From a checkpoint of a small mixture-of-experts model trained on Wikipedia: width 448.
Below are experts of layer 6 (counted from 0) of a mixture-of-experts language model. Rows are named router (the router's row for the expert), down (a neuron's output weights, with its number) and show model dimensions 224-335. Each number is 128 + 32 x the weight over its row's rms, rounded and kept within 0 to 255. Numbers have three digits each.
Before each expert's rows: a language model's description of what the expert responds to. This comes from a sample of Wikipedia text that the model never trained on.

# expert 49
First pieces of capitalized words in titles of books, films, songs and awards, such as Dra(cula), Ti(gers), Att(ention), plus prefixes anti, non, un.
router:148154147083152072099108100144095141140138118095112108178159177134166122121178065145144068129130090118179119142086149104168125097133134165127125119136164126175150168128106137119148182115135117179087169157129113160120130127086130087071110153208108157093162086139132096085128117139121181120135160145139121072122165133188094141075102099202
down0:072104074081131141188173151076199099075091133125101086147169087161074145178134127083102167130126148093126056190138152137141114122165160113122112101093187050084158175165129139110107180143124160163091112117150145119185112134140142099173165131139135130172115129125079108153163188166179178104122129134148147147096087214147116118076142151055
down1:120144049157065095094046141164075162099130176065086132142097123183134146115145086116175094136153190104156164135121088145161115119210161162171165142099134166102122169120145140126103126135075138065112062111116096099128072147064131112127115105132118075108095141084094143161098077102120109092154067109142137088065154103108055091137149105157
down2:107129129170109029132140054135111142106130088139087103073096142161177157184101152134146118150134132186119151167136073117128149152158183075133135150132139178122046159144153151108124102190151125129091143165115151123086139142097086075117158128144140077114114088116072137141146103146217118152143142102153096146143123126128118132112155155111
down3:191102132041093109107119114119175180117182128166133190114145136126182120167104096141097140122052123171116067089138135140133177124174068165090174165147091120142082106161119075155166129148095112143087100101094135206148146142100113093171121143128107094158103165132135116215160148128087170161102146126093100125114195145176177149127180109110
down4:157128080080138093135131157098168136167067125082145165145093079123097150095103129183161125170094125140139174145101174117049088173059196206144164126165152117170164105162111143181130200126046151132115145149145118149125171080083113163117114149158129113115115098131106151096119081078063125133161134171132120111088121121140085137117115181120
down5:151117087127124111136132198141130138109154049079239186081166102132149121125135130119151109175079111111099136130116151152040093150151154156096158160142156091082130106117130115118125072182106132192119146087152121115160103119107085177160148142108140166140187110107172094142107156174112239115149115136109158118064081100144144138129119163108
down6:140151166101143092145103088160082086116133140125190096174127159057166177162115200121077143126124060178108159165137131155155099094036108058091138080184152137126093107193125132133158098065127135181121095123161120136145092080000163144062148144131171144120082092131196144107142060138172145106141088072174117123119090119136120128141133049138
down7:092128136151086125079073107111096158073090129178138161174098117142111119127111128136135176141124154147162123142113097149121176127095152108143109052150157124113141131088155128139156178098119201130117158148116151077097146131119122129092083157132120112115182191171076155072087130152134156099139151148076139144123126142112162126100125143154
down8:109115105173132100126134104115152203153093128186151160137104146112126154153142205101141141153113176140129111113146097148178136178091207153130120102094136082131114104114149130160122107177157088156191187083160123163142126196155120103125122150177072102116191116125139138152110166104073077146123134209091159139128115105164145117143150133140
down9:097101057174155160133144084194134117148165117120098101102106108163115084151100096118148080159224176076152125163102087072103089100150158106149136124142116113186117167106130089057095125093202157112175146101181140166132113122163069193112086087149126169091161143123124074109138151118069147111124113175130160122094107083122192150172111105142
down10:095093093155143165063082154043198152072143066129131137119135096147171113077153166137134146065124132172136117120147114131127096163183180167123096112163121123128097120113221158103201122172116151140102164129125137072179154119124129099143139079032067142118118077104123150122100159188133151109122091142096137093153141145085159134189116140157
down11:132096144140143143143150104122124169127169132146156123086149082100151141109176130174136096083085177134160139136100154085122111154062103116117142065206154063173116105102094097154227147138123133116168119200091084095086133179147146129156099111098087119187084129105128112050146084075122151180120132103136129110162109112182120142193144096098
down12:147128176120123169125176149125156121124152116100131133128103193179170132121087210104115117112109062111172165113159175173105145103103061158128201178130150163102125102144153106132118150071126161106067102125133117175084128138115133114097135169106142135155121107134112144181138116190089088095166121131186049124078137181096144165124152096136
down13:183137122115108175131182115091157138133161119141080104154126154146108133168103126099122116131161144086128110078095119178120157062141123128148175168148132175136099088122130177137073123109165146124135120098137114115149086096130095118100095132164101144088144130157099130146133122160206101158118119149160074127158105117140130132069083216189
down14:144130165168135088103126175167152120124101147150119129190111170148142131137125168154089113072137101065106123130130132140057160137109101118135162157146085098084093080090181118149199138113125145168124114107099113115148133127124126109157128095161191074059063176118095177207209094191114077104126108089103138204150071157120134146157211159128
down15:086111114097160121142103172131138118110141131171147134068069116139104120150121128141134212088139110175171097079163084077102131121149148189159090159094120157103088151137139161104148108155088134132129140075118146093123135173126098122164115117149127158080139177105114068124178045171103095152093160168147193099142137090143160149121164157154
down16:146149133091115124130116123133161130174099160084130182097066136118135137128065115132166163094120138079192162181092137158114094126123184112107097053094154146121175173133106047155170132127127139165127083103131139113063112109179153164161140099163133085145101142090130149124097072109123142164113160083105114109142061172132144149090145134142
down17:141126119119122133115150193107122148095166171162108138194089113119123142107127073172139169082097068120084196144147072072235100119112119148072156150139175153162150171132111116120143140053131088155153104084102111090079121145052069127152155132106144204135127136117141164107176166137149104131173145141149140090079124164176174120130094189128
down18:139070089177119163055144105126089150146104165139147168148127090143125078114082099188150130097210127156131139182073152093096106138119142176126080179146132110127136083095144179099066146169136096215106093122203118107114122086167120114195139093170114180093121151128101128102141046094156125186114138119118120145087111050169062106115115082173
down19:096137122110125082168098101168136168106144113090087115071144158147146069141104086154095082158116109172129151101112118206173105145147104068143168105111185149157110157074086157132131163160167126139152132131102138131114096085109125100139092124142121128086124140120128078129169088137156146177107149141128189156127115135141093144146113117132
down20:088112130139145117109160083156146162154160121157150082116134116098124113156134094170120100137167116149116153147101167121139164133074163146162105063147104131117128109135199111135123137107160167125148141146129148104168172175105077078110059130094119122103146119090146161090113117098105117133110106134132199161093142082176133159143103128118
down21:139123085101159159074123050162099148169119054085141186059184061156123143103142144133156149137120094158156113147140092151107071138135110143121106110140130136171097126154206126101159132146154161102117113129154126119145116068152138187075180185117102059092163149150159160089106107177132167163132084142099160086090144122070126103140141112106
down22:103122132152088169159140116136137138102162097079089133146184120170144174120119111095165154172143145166144122147074119173117135134119130147110112066101121150086127157120172110136160181106131094157117036126119103132117129153194090111102115149144144088101145183151085122151166144100127119118130190124143115127139115120150102135071153150156
down23:170149126134107143161122134189123165064131126112165180070140081134134148137124100095144102138194112109108124185167129119138058120133093102091152100087156106088086144060113116102135083073145149146123228155120064137113101155154176110127098110109108160124149131075133124132132132102151173168163155116107139148119145110093094142122045146109
down24:150150145169107145105117142114147143125142129058107070128162119141076177104140159085110214095117109110099116102121113139099155088076155114133079143146128099147140135110148137124126179137158135132105087129128107170159122201167109157088119130130119141135153103155143203156130111119098091141131149113070109140169153140103155168072094090125
down25:112102058131129076170123184150134140147168151147116119094048107096189124149140149200182140132143194128156140116145117096109055106158190149116136145129139121140103093112173119090096093109130119182182099064142085118106112138127129166122110147098138134072163131051113129160086168150106096112158111139133166134105129137193160130130152174175
down26:148110096175166103098163158135141162127132157190121133118088131193178138099058089082211149149092138088201155126158098100154061138157152131178149110137143123147124171118181072135175180144118138114196098095136126161130114191046125189135150077059106160145130140107123164081096165130116147128097069148092161133118078154158130106163129230103
down27:158121143117175137112106134102124147153168051154095145137202153116131124195136136116102130112062094143153173139141120066116114133167145129135082121179102138116156191111052105131121158142137111119092104064059089123143209117116160115134133134134138066043116156143124121149142117166215180136151093127225105099125105146114183127082075134085
down28:125154126151140150187102084169143142157176180130106096151165051164127151152135185129106110134117151145129092146173119095070092114084096172164121139182068154084137130128091087141144164147140066114199192144104131072080139137107107128079097167114089064164080073124139148135106155155099161096152150121098134124139106127129202130148074127130
down29:156137132073164076127082140112132105112178183074070117186119142183119110098073070127125117095147106091075072127104119123049154122104123101141137141042157096108148155116136091164131077145149094176136142046099169157080105158134073133131117137148161116158075119118199117135135131123173160110164106198126124152093085138136147091193106120145
down30:079108093124074085162156098179145168096173115193112123120096093111131063059095141101119169090146135125104171148141136086128154096125138125096111134109129099125103114039138117118160103176141114061050147127155156104117081114104076136105113100128139129104166100113113147131124117137120104093164188147143069048160075079173154139186106117155
down31:114164133106146085069176154127151075153161123220134143106138160135138116143110126107132100165164144160103071178173146140120114139143132101078118098133121123085102159163083163144104148095098157112095097154167156123066118144168155146111135118170126110138125123116186107142166145116101161076157083090118050085096062188141116095115132149142
down32:135077140130194099154149149173176140171118111130106104095121052134132148108159122139105138091173176161108170194208098129142119174135164095135255156103127136111118162106120110131161186151157072141132185107148186151091173176151151069186101077061122137134126098174139071156070151116137131089193138136093129166133160129105169118119132117117
down33:160164098132103092165156168143123084150126147101157103187125137147138174150114118106119151151192076059096138147107111156119126089160087113124129125113063168135121081145125079096150061135160089115117144151152091145061105174157128096105117115145155135117135147129150142127154086154146128171136143132189125079158149125102078113145077073167
down34:144168147127108128098041144095081117117100082117125083116126140129121129154138117123125120126119192087172110124232132189114141147123117075083129164123138164122182105131159133111085105105109054120079075156122157039152115121185112137112050183124124116091100093109107115095172097140100144104108205088169140089153132155090104127057142115143
down35:175117088122143115111131131184124146109107060132142137155049126067060100111180116117134121093145161171178200111179181126138181112125157104128069088138152125129020089085109183116113175049122076177090140069082087132137114078123155085149128156134100139108109092199165105118148081135140132121122121120132151145153113129116114130132110076158
down36:136116061099200105125183139057132110086151175160076144095113118161169104096094155154211188091138077112166177136138146133104170184137094173168191112116140137155151081116119123085129074139144132182116149182185039115109141184163080088162202118111168054114150139096111141184102165170175106127165118159122116162130182085150120130097103109126
down37:097128061166149149105110158099126136129168147154109141109136138139094153117173132114138124130124200172165112119068122097147202103101097086163091166154099134142136085091154125076136132052111142139109140131133110126174115109139133138063137173148164168125135118133183126166111115105161097111095145131149113116109194145086141094141090154176
down38:137127095205159092131149136149149112204153134084154158087130171180150097136105089055147158164097124131152140119146164159139141089134104116115132112135123121146092061055147152166132092095116090156177128101179153046158117138068227107058128168145106132134143099154117123166101102132135147130066115125089171098081163121110141099144131084151
down39:106119072149170117112071142107135144142127136164119220091131139160143131138068115089211181181097132127101102082062049214119119166159112163128137109131155108172106131128147088103101123161160127128137125149109058114118075115166144141209159164157120109160152116172173143117113177096116123137146088158053116151196126126140086154168116189148

# expert 51
Braces, underscores and backslashes in chemical or math formulas, plus prepositions and adverbs like in, often, commonly, usually.
router:123119147101137069065101085132118137183140086129118127149140153117146096140153082174143141132166103109212081163095200141113173114101152165124155156162134143119134172131195119132116180099179101125123183128118164171149157129060183083121098122158124140120144114125145168127153172155170145108134157098136109096122117126142113160062130093144
down0:118137166100107176125174139119119144139151105124147144135100088182195095154142132091136143157136160118167128057119098115141109096099154100146116117120096208121099152129119116151107192108140118157138124135121161101124119113178115129126154173147112062089078092146115114140108145121126106125174166132121158131057162096146113199148151119182
down1:128125138135169125181151077143129163040135094060117116159115104139077137091165139079165109130121114148227125130084090101161115132080135138087174135109079090161121100171118155162092109163157123106113113154115124105116133143155146179072170149148104210154115122127132094091135093143112130132166094151080106120188153127121110110137149102139
down2:125116149148122108168117127146195069098193083090168153132122155093084111164129057164138118142119127179097124124083131189123206042115154093170149166117151105134170158150106083132166133146107132107102060136121135166131111167111066080136161118117133099156094102104123210137103111179079114118148173177116102121110084138144155106161155152117
down3:164150086141128128100139134131099111080157095146152096078152184096144181128128145152100159131076132130117168092144117147125137109127118116103088109109152182095142160134099139157065128167156118120147128123139100067135075100113109099117111077161177161114095120148115197109091117098130147137126119141085129121097124160164118179152093116083
down4:134123126076164159184053135077090080199128107143075178121120165146178143180145129142173152197100124057149110163160178166054163152115142099126138070050159121106125130159143141133047198180114081127137099126140130065140165127115194141156082100117147195120160150151147164125135142096152078154129154133150098119107139136209119153140115125119
down5:109097140090151169116089073126141154221128174129156120169127147149096185145134113121166144101189090128091076125134127092111174143137128091117123171190160128120174170053150092157148125116115159139077151080118199110144109089109137170144133072134127134130119089146062151091125128123143092088169097190116113132104126136167162112121158104097
down6:112093150161103151133159135145113135111152154124215189130146138205111162101192137171196115100114054124131053157170100131103113127128123198123198164166151147125101096079125147124087084127119139107110139161219132156144129143175133111157155176151142126153216123148178131156125106010146178127134140121125137167119174110167151140139096085131
down7:118171117106134143121119161120117125173140110111096147148067166115225139148184108178099137138128108119110081181085159050106100098141070131179089151155171128116070055114162153089123118106117076184158131153049090160152120149134126143122100168154079214148101114130171118094092170103103153099074111112085139126157149146197122174123144168186
down8:129141139118114107136116145136099117103114091171118056090123149181121173123155173207125128134153120159137146142108150132181152102152162183170110092119175125158125126201092144136157168127137188098107119070157111139099143132165102121168065128090152169104125096096130133161140152148219107152156121158091173178155091072170106156132104132148
down9:152134089147156112119128125116050107134082140129147111124097149140115110102075089129151155091099173144139134164095140122156113136151110119149127106116173168091169126130123152126105126090137100112183137071198053113122133131096147083155118109110131077021163105167164179156079167092109115134129154143160153153072093106214178181124178160137
down10:185100145137116119098069101157148119148171156130101072084154144079150190110121131095130123135169129081111074132083203213121136091173130158146116077139091129165116156125123137104099130143203121194111145111204184076147134051130126158172157123091120196115148145141126111127141141158081188112183146110116111132105153160115149078107083115099
down11:092097154160123135124095136101117113111147120099132155134134169132096176192163147135101136084155148130118149059161116146088099126104091111068177118143182069135158160125147106186114116090117175119102143118136110133173089134129138167137137117128156178090140163121043137089151153120131083114106133127114098176147132184103095133155122146085
down12:114162140117155195142144141151120115215082163155156133117142156074190062140163117132097128213113102130131116137183156132099228180130140135134134112143131120118129132111133117168130140117075056189110147108102126053152117202143128089137176152125148109161128144105160163135098164123142122088130097153123139125142106147181090108137107155153
down13:192100152192078145095157128065115080092114159126101108105155116159152088045134123131105155179165093068150117091140134158179117119168107139125193152102049139092114131146147149077076119131174150165161090130143128172117170088110097093159199132109127137195122073079126137141217176124130177151143080156125175063085202160129138137240150132158
down14:108152121098097105186107141121185131156139149083187130148085187173105114113107125103129073146180159140137154138109145164104121106137097145176158170094197150167112076087138075092090104141155117128129110117167155152162153094116137065168131152164203129193126104169113116073121043153028121106152150177184129119155085131102108115087129183081
down15:109178169100122115193105177174238151098063108110143111110110161131208141159091127116113101145096127093166191024168163072101164068074122118120105064124144143099160129137131127169146128078148122183127132119131148160180123112132138161105181116127159118118101106156095060117133140163068086109225127094118141123068061197196113159197145163159
down16:108180089154118155131133035102098075148120158126166133176157180144108081120059105088127137085157077161122127135128142145141180107182112169117173152186142140104168059144166102157166060084069115157122133135106117133144141166099183113078118131135136125149127140153138088135133103187127105158138193131154163170151146156102151098098144179092
down17:098129100021151117127093159088154102129117094122122165179101102144121113145149131118130118104156110154191118147114140134166110098120154142159139098140178119145165110151152170145124103101155142080103167119177103141132109128119124133094120127121128112197092114124108144105149161162137136106149081120125135053095108142128165153125081178143
down18:130152113151117153091101107076070123144170142134170129135140135231132165171147159133162144134128150066195079142149122160163073130185159171121126125185166186084151076089121121175118141112122091160090110142108159132130166111142132139124117139134138148084088120075155035126192120139156144163188064119122156070129089128124139129122103151182
down19:093110108129147131145164105150207087172152151149171137131122081148102125122135133112115106116107195192123107087197061056122140117146104113135126130145126106160077175166118146049164205170124143085104158136058130082137109120117116107077105111144066120135119119146135159059073146157112082128123157050100121141137073135128134125104124130083
down20:203124152077148114169092160156090134081142082163113169057110212163129125115127104167118177142078177091141118141127148139116109161158153088149118133112103109154131139130136110096125213127113071152093064122151131143184073137124138146097149127209132124111136188176122110120161100119170159152149168148150128094136096156104105139117169181131
down21:131156122149196130170097172114130120145104146120137103176145094145080174126088090173118123088111075106121117139182095121123096127143126172171157127129180133134157085127141153114123119133131111130066122063165157102121118129157165093161118108095139117137134062126138154101149107147076113105109084083069187112106094127116144062160164163127
down22:089124158087084137120083136172095081091117101154168138165165077180141081127165118146112139069111179144152115134153113143144109096112174159110150086130092055135153121090132070157128132088141137096123077131147138123112163151181079152142127142108135082171117133155081137109180198096103159149109090061169126107130136177112116165086089121153
down23:155141111095107176113104124120093125094116089144120113122153194189108077195127122129128154167132099086169090115091128143123137166140138109150130169194178032141152149104186142162091120103121138131105149127092196093148128153140101099139145112119105123150110103116157106124168152126177094207170067112146136158068104143091219131175094117177
down24:154101180214128122113130144166147186131104163085111124202115085133074097161106095140129097063103147113095165110090160166115101145118183158168131151164126099119119105150125059123137165175153166119134147160123108097176112158126076196162151114081103075105121130073136127105148133115113168135171140162116125097136047176141139142112139119113
down25:152144118128194118182145145097118119138134112051116105172168064086160148086119199160109170122163152111145166079088108122128133120113108112088166171160149123125091142130113094088168168104210084133165170088107117173159140165137157107126089162200111054083215108144115101109156110140181117146159152149106132148101112135123135092057140152083
down26:116137114108095118176156132168125165063171139126165074098170086112094139140081145161147120152121097077083133123105114132137171119143176084128139169073152109148100127102087130132178098118141145108107134119091087158107068102143116105120089151162110070145143151111111095080127141135136140135144155134142157108101180158117128189062124182137
down27:123055136104115127111130127167108179088139179073117168106123123112138146091152139144166134119142092028159154137126121113095160107092125156116090132152126125132122125122107105127145119063146200174160127125122093122144108105191132153107155169109139058139144122164117138157155105168098108196151158095142145112130155147112101098115120151095
down28:144162119135148100201140141124150126091141176106160174115148097122111144131162096142103114152149136155109142125145128107074114157137067116112069072135135087161099113121152087149092128089117142095149155122064145149157116203141128130135196161136101123173204123148165163111177111131092150110071125123131111106073187165120131104152152099109
down29:063096080098101144132122125122138083133152073146143160095105151130156113083148152140115126130113091129108179149118149143120178133148090128137103155165080147135143111060148148114149119114063133134115121182133103099107169155113188169075146141113126104096161140071108107102134172148113114134124155169117150133119158139132195133133140205148
down30:124154137112129135095093162110100164117138119152168189138133100123155142125058137144106089176114179085180176094073141072154143104070107133149118131153110088160135108112220150087124130124163127141165155111122145141123109135154096206155141100151157137126123116068142049147134103131111139134169098120120154070115182116123153147133164090153
down31:121169136139138167217128177074145103148111096107148116078134190084112154085145107126138113122158117126166128129117165144134202093113145093141159179096101183064135142095134155130075155126061094160120172106082121151060153199102086147100178089153104127180098124152102121135126140091112173131072109160128113125142146132122079188152102131130
down32:088079171087069124080125080128114155142124117078166097149109121149142065083109152134116099150146111128163141105125135184116135137081163168105082108133075133148163101161114126098158080144153154107161180121150115141172126101152124167188144159071108122138152161118125162148136125133112156161128096121169149161161121095080094053104193107135
down33:124165109145116079114137132135100106117132114148130096107117146125111174108168116140141129102093126160094175098121136074186101138176069149136128220120100139152120119119205148061181069172127110105099107150108153121178163077141127131123172147111104126119133102131135121158114084158175055137089080147135126092180084078146192131175179115153
down34:118125088156121158130124155114163152147128148129125169155152167188157153088135087124073138171133110087078105135121154168142140077146145126162096113134100090125175077151122171122119134075071127104111145080055160126122103176186135159151056169120193166125168113102097090058131173143127184155104134136117187131106129174137097118123115118078
down35:164103104156085092158159142155135121077116082100084180145158144094147193141113147109104087125132148093100144079109093115163134137105122185146170165091144153094165207133085121127120116088112051101152187119130140206077134112090098100161114109153130159138121113101191117102192114130095101100188104149201115085132106127142165145147121124084
down36:143114093100144101152148126142222127159146177113121090098026103145148131146113129116119149128072107025131153179098163097158171121107142119135102114132144153171199153134085118131153082067126096123132130122161147115137090181179152122134081130110158111081147052119165194113111089093091098093083134146147126085068098123154095055124137104118
down37:091146152118118170086137182143106179096140154142092115121172133093134112098163125134152123198185124195157122137166132133082112121172070149069151159159069103134107167155110139110126104166102137166097091187102081110126176115086126115101153095149135141161109136147098068133126211153167202134106113121117160157135180124126134178131124161108
down38:156132107150144150096100101085132094138146134087165162103160139111162208105156126126196106144163086063120103149071159113078161087127126138121122135143113115086120104036075122125105169128138172107112134103115137196164164141190114151103116047122105154152192139150149194115134111163149124137080150120104118143120157095132118171101118117112
down39:118118106133129166157148128108148140133143128080089075184063146118142088158137170182140116137118136132089147104071122155124090133129089100083148127111187141134136087098039110123099141106143155140154072154072165104099143137061145140144068121089152120152048143164140135105187090086034127136118169117137071068140156177091122133063195193145

# expert 37
Prefixes and adjectives right after a, an or the that begin a noun phrase, such as non, multi, major, World (War II), a(erospace).
router:131126157117132105113116133095147162131165099049117154148133167136154098140145104148159029145150053131136140111087147143157149121104144193130209142135152123174133125098148142134168179067148102142118158129120156181131126110093123126083104097157100149102168133152148134084136178173167152098155148087125104073084154089184114116042063077171
down0:149119158220123128149145087086226093162105112118097150167107124110065091185215120141103048103139112170111153103172156180065089132093065128121150141115100147059195111080139107159128129077131103077130108114111149154198184101091117115137154128092154123169137129166146097126094153132142136084164120130100166094178162153153116126122120164124
down1:095161126110096152184116114131129123187085121113107136125115125139162100144132107155144154120124107156084173101087152188128097181132189108130167111057071190100149102104115120129096088109118166120127088068064153118133164188100145134112180113120144130085106170064128074229122090151125199077137130152139126183122167171093123066125128166114
down2:110198126094136152138035130117066153135110199113082127136143092178025101149162097111170155151122100108109144134147160153118140116146160078096113233162127158178125071115112166157171140103120115157136130091177150137140219088119097078178138172159108124149094171161099156155123157147116136150071159192137092159113087064137104154129080081090
down3:134175129163122131090097162126102186068088077154158163156132123155069148089113086138163139170112163176139137109133107166084154119133115122177106227135068149135136112103139096089146096164133166174102110104160126100153124126141122176133181187148204082103178129128129134105133155101096143157129111101123183111085160171124047114109118147141
down4:131119113146143109089155178091088161106097151121174119150157106118162160195178175162124120117137057146148119092152118157123156113134100107065125159136115113157126145137132151144124120097154149110113102176080134174128184117103146115080125123172102164106155194162123066096133145182093133157174153063123082104161160131148144125175136100072
down5:172130073134098119120124159108131094033138113151152094109141096119155154227151115144144069085111133154102098119145117117129174151100140161079074126138131108132129139149119112088116130123105161127182171091045090109136154074129149107115177069139135110106141141139150136168168144119085135155061084117112097101147130163161117115114103115100
down6:118173127142102135181156078115033169139082144114169146143103118177132156094138161209134104124214179152139148102146117180107098101163201153117127120128141176159111148115118126152115065197094090097052080145145086058129170108144144128143063155128111156094101109188164086125103087121133053165148218118151118110128174105075100077085127107160
down7:147140126140146126148125145125088122127126155173202143108165097160117146129162184118147115137109161142082169089171138102110108096204135177176088125156117145128145138096151145144114100165135136078095146100154112160142128136156140151109087128092125160145103081120076181150148114171137144063214107148170094120131044147112109134111107141170
down8:141122155143119169114099062119119140150060121168124121146044128156143166074137136175162135155129129156141078159090150129096142113128027168178133148098149173120191075143155129152106086134133128137122127147132107130125080098123173160176062118132154102119164122077175091162169141107097143094086162145106184135119093101100061133144065063136
down9:126130124132100157132167126116129124206150181074152055082196112148126161132126126188129111100128055062114138103088142124115092111156142141113116118152087050054145098135126147137116103122069119141080129101122139136129138128118151114166170184159127111081160115101079117136103154133087172151127130142135142106091118147166122116192145113159
down10:111124120123127064137055147091148101140150164115141139074117148114120106185116181168136158148106088086118110105053144116152164134161084118104064138157128119143144115078156139163108104190147142154104128141171118187146105149160095137157132137171110154141179128110112093142133091180076226067058154091098152128142115161084133156089122218185
down11:111154138104123150065162120138151105169128162162144142132098153176154181143149169160112176171136090148154098106079181106168135090155126116122146137147149132118130135125104145130105128080123138139113123150109182100101103135112081114134076148084102104107108155115093141175106105112143196182129144170123105089192120174150037187116180087124
down12:126127152145106126089109097174118104130136186120150188123109105167129100125127082123119143131051151099107140082174136079151179086102108151137122136096138105157117146161123101111075137102115084126116162097119131134167119107130044098104132111165139142196140083132103120118183121114161104121107130151086082159137097103130124107127129079129
down13:185185170094146124095184160124136147103150159107117056117168149081141166198132091115103120129093068149105182158166142112093189075151165073118109126107032115096106082164161087064171069091141153135146111151098120131122085122139080129146086110116054152147143095125141095110084107103103093095115157110168151106174159127160127146140101140141
down14:136133140135132117130129158142117088153061154067108134162137156090107067115152122136149110132090162113110127121104176094133142165072146143112101120152131138172170173137101149135104073112140105125138134046118122131143128129103119134086170154086081075142174134129116170128091133150110104128136115088110140138173138105128138144148117135130
down15:088061138084141093081045104153108146102090156130144089141136174105164147170131105109170178121138105116119149125069125065088139124141112162127120170131099087184102173127126135090139160110176140115173123175096077157167107128143077180083150118081140117170150114150135088105175135098125154152064122071149193159186154103144166146087089129133
down16:107179102107106152165100152102106129180152134185088075116126111108120120111126159106171204187111172176099150165136112119121201130156158123140070021119136130142115143171156162144125144118056168130027108122148193164145188136129126087182130083115128129163132121128134163079086139095126054128178068154156179179091083149104139129119158137180
down17:198093161070113103157139143138112138088127168117139154105108121126166119108157149134121126112148145147148142107191190074119124090097151150124128112123173068093116074121113128143135172087127115128165132105138207187127142148086129157168079173137133126107149108109140158100178067149154138125129114106178114092130114155164138138123108162133
down18:127154132095133112148129170183088087134119122139106083162102151177190109166083124202139133157093082120113110129156104065080083120127151134109105131169058065122160115088155108195132097101184122084094161177083165178166155108078123119190113138152065164112180159146122157172116136121103168165159061154142154114104110104132164091090140128154
down19:176110107100113126099062051147134115130084125102131154127068177102150130126104160169145149128195097080102126164110157127136087110074099127125121091138124144174044104174141087122174105131154084147116108124103090162144130136138104135199086083146158085161154107143091108152150212124146047131098155182183121110122117146128081147105117144128
down20:092127159104124142093141166143128110175157177120160168111143174098116109120119171096161205114101166178152129159113131101108148119067174126079129086162086132124125149112135191127168140146102078199157150169145101146164112133162116160172153107141105196071128179108110097128117151178185128148143149103141108147128056099147148116114178137120
down21:170147080069046075104105107097169168113129131150144138130114092083124075122154142137129124130149167153161104143058123140144062075115127186176131124136096128146083122139103130088126099082122202121107120136143150134138099137081117129117091157126110120144094157121150133170138104106185096129136151099134151131146191078136178144105135118090
down22:148161136149132127190182158148121097092087120126069114125146140157098136161102129151124104098122168212164115144051132113101116182126095141161183119142073179173097143123161106129094198092122061155129131145154178115139150138184121159125093108118137116067105100101152174121110135062172104065090123180143157091100110124091169146132079139130
down23:143170116156184136130124209131108084099167114132167144109083109168166134205092094153106099195126074119106131152160139187147197150110142161112126134122094118102158080130211144135141098049132086130147118111113140111100136084129072100139100109066049126157103125090134143109050115133124173125102126140117144160187143119105157105090145130130
down24:132148118124115145107121095106082135143146101188121085078172146151108159130134096082126112126183114108082082091085145169138180110129159092125161153162115159102087148084168135143135103186148145142113145141125161128136116097144125182117167138162089182152105155153106173141194156072117134109147083119160134158130091154147117170113141177143
down25:116109094184161119104151115125139095112122134106076065178123079147129103095166131171181108152094060101204126158111143110082104171129125139137153207150139126120148101104149182102080095148108115146122152069138139107131136133171081088131139196093105127129122125116119041138081166154182096194161152108137182153096170062152157125115135087141
down26:095147152123114163096154135153095143142159117198102085091075178142110098091163129067058138149081169135098106125185128164034178156132123122154161146204166127112098160107154128137116120124155098169162164144161142169160114094145126078164141121107175129182125103135118197099139152164106142144161126162171147134129126156118175161162119163144
down27:135078098127138070070098113101139156094116099142157152101157167139079195147126137133185181119127181167129151138151167070126092081094120145078169144140204113111178118122194145140168142175063160143192171114160132158164101109202152113113121191114128141223080145087172111133175146122118133072112159124117160165102139169136123113133151111077
down28:150138121094132130104150110126149071192167076134097102059083192055119140087061164103103123129174105066119136060129132083121116099148160168120080083118128155091156165119132187077098069077173119146141110115108123090131100126110135144191073123097075146114164136139142170174130064147173130133125167103135127101100120169160163102100111148192
down29:126118150123168127102097071118161143137131154064121118132194132125112163152126145160104177102132145092125117110133063057159079136144126088117124098087101165095138145129082076196180159152116158179121128147160142091133125161120095160134128121089214120115156164130167137164132142110128082137110109144114068110125112108102095157115087134104
down30:127103070132203114062112208092158069129107180125113142125117150151140080133109094161093151066103132117114098140099136125165076174143106137119166162175114096180127107069152181094144128171137118152154113122105125124175169116102127135157196126114082173144110112162161121100122102104117189078080120088107135165114147062147106137156137152109
down31:168095148126216129147198152145127152111175098161130137111148138174124129141149137108106118108151142117028133087136078102141095078169141128067121119115066148083090116157133131142186092114205140107133155052154167160094155100187112139051142094151098126129132164094146155135153117122114129128148106151113013096156074098072178187155156120115
down32:135148128089129113168148049133110096132094134179168135070192124193137076122125144108188115109119112119122128178080169150098108105129134093120134151126163119167119107148100077141190209165137181137137121121101158121083135140182148078112091124071113126118134142097117146099146150148099150091148123153131160194085103119129146161183153158116
down33:158126086166084150140106165150219112120223137152125120137144131142158163103150102116065074070111138120154113069136087153193112098160095172149104080095179099122086156159130143151141148076149152117161106164103086160121094079132147163163110092153194148132152101133098196096156066137124140139146177135153094085134119119092084148095123127120
down34:116079130040163092101069133066087119140114106117062114095140167190137193057189123115109099137116161117175147147153164112152113116113152181141131112160144127122147108129105144153119159088104148137134107101128156165118093091142101146169151113115093111123184113150104182166148128138119121120134127148088118162128153168117201070108128164119
down35:091117160127122126090114173161097125129102070154134073134141093130100129093132095153075097135165096129108126071108171165164135113119118099083173138124117157156196174155086117123128105102119151163162188178158105148086137081116121138108202101146087139083148042159098120077128188146073128138159092109172137152153168156147117153075107098127
down36:183119129089053116130122126119151146068153094117102132113142128109117151097135182090100105086120066151120135108156134123117103168165148096103132081135093090173132158199089085170124069116109131085107138128126146139134125146145094118151144135058115149132130125116122082104174120151128160092127156081142141144169170127168139095117118121109
down37:126105090152111201144143126123101069141128198150128113161112151118077094136129115139114163114120161127095072145102205168167122228096128105126074139078097164141155166169175132127098145120053127175137156114103172113150164123101116056169174068086074139135155118080150191132096169172151102134156134098126093124163123082158129177128086201173
down38:125093061102161102053098149170098140142148187164103063112147191178172137127097138102184185123110133128107167121085045080105116139118132099090067126086117108123169106115197211102155091146099128129143179105103172188156082095146091122138113114106100104212154103146084143063142155156103137151162124113139182090094072115099122106123164123122
down39:187105161074134135111128104147094064125208118141078145103185109143127111145102155131077139181118117139148132121113131136140189097113135102082109195135147112189155122139141112125098126148114106133145114089100136144160104125151109106144129100077067121107080104088139061128077126159099104180143055090198137107122118131210186135135113091198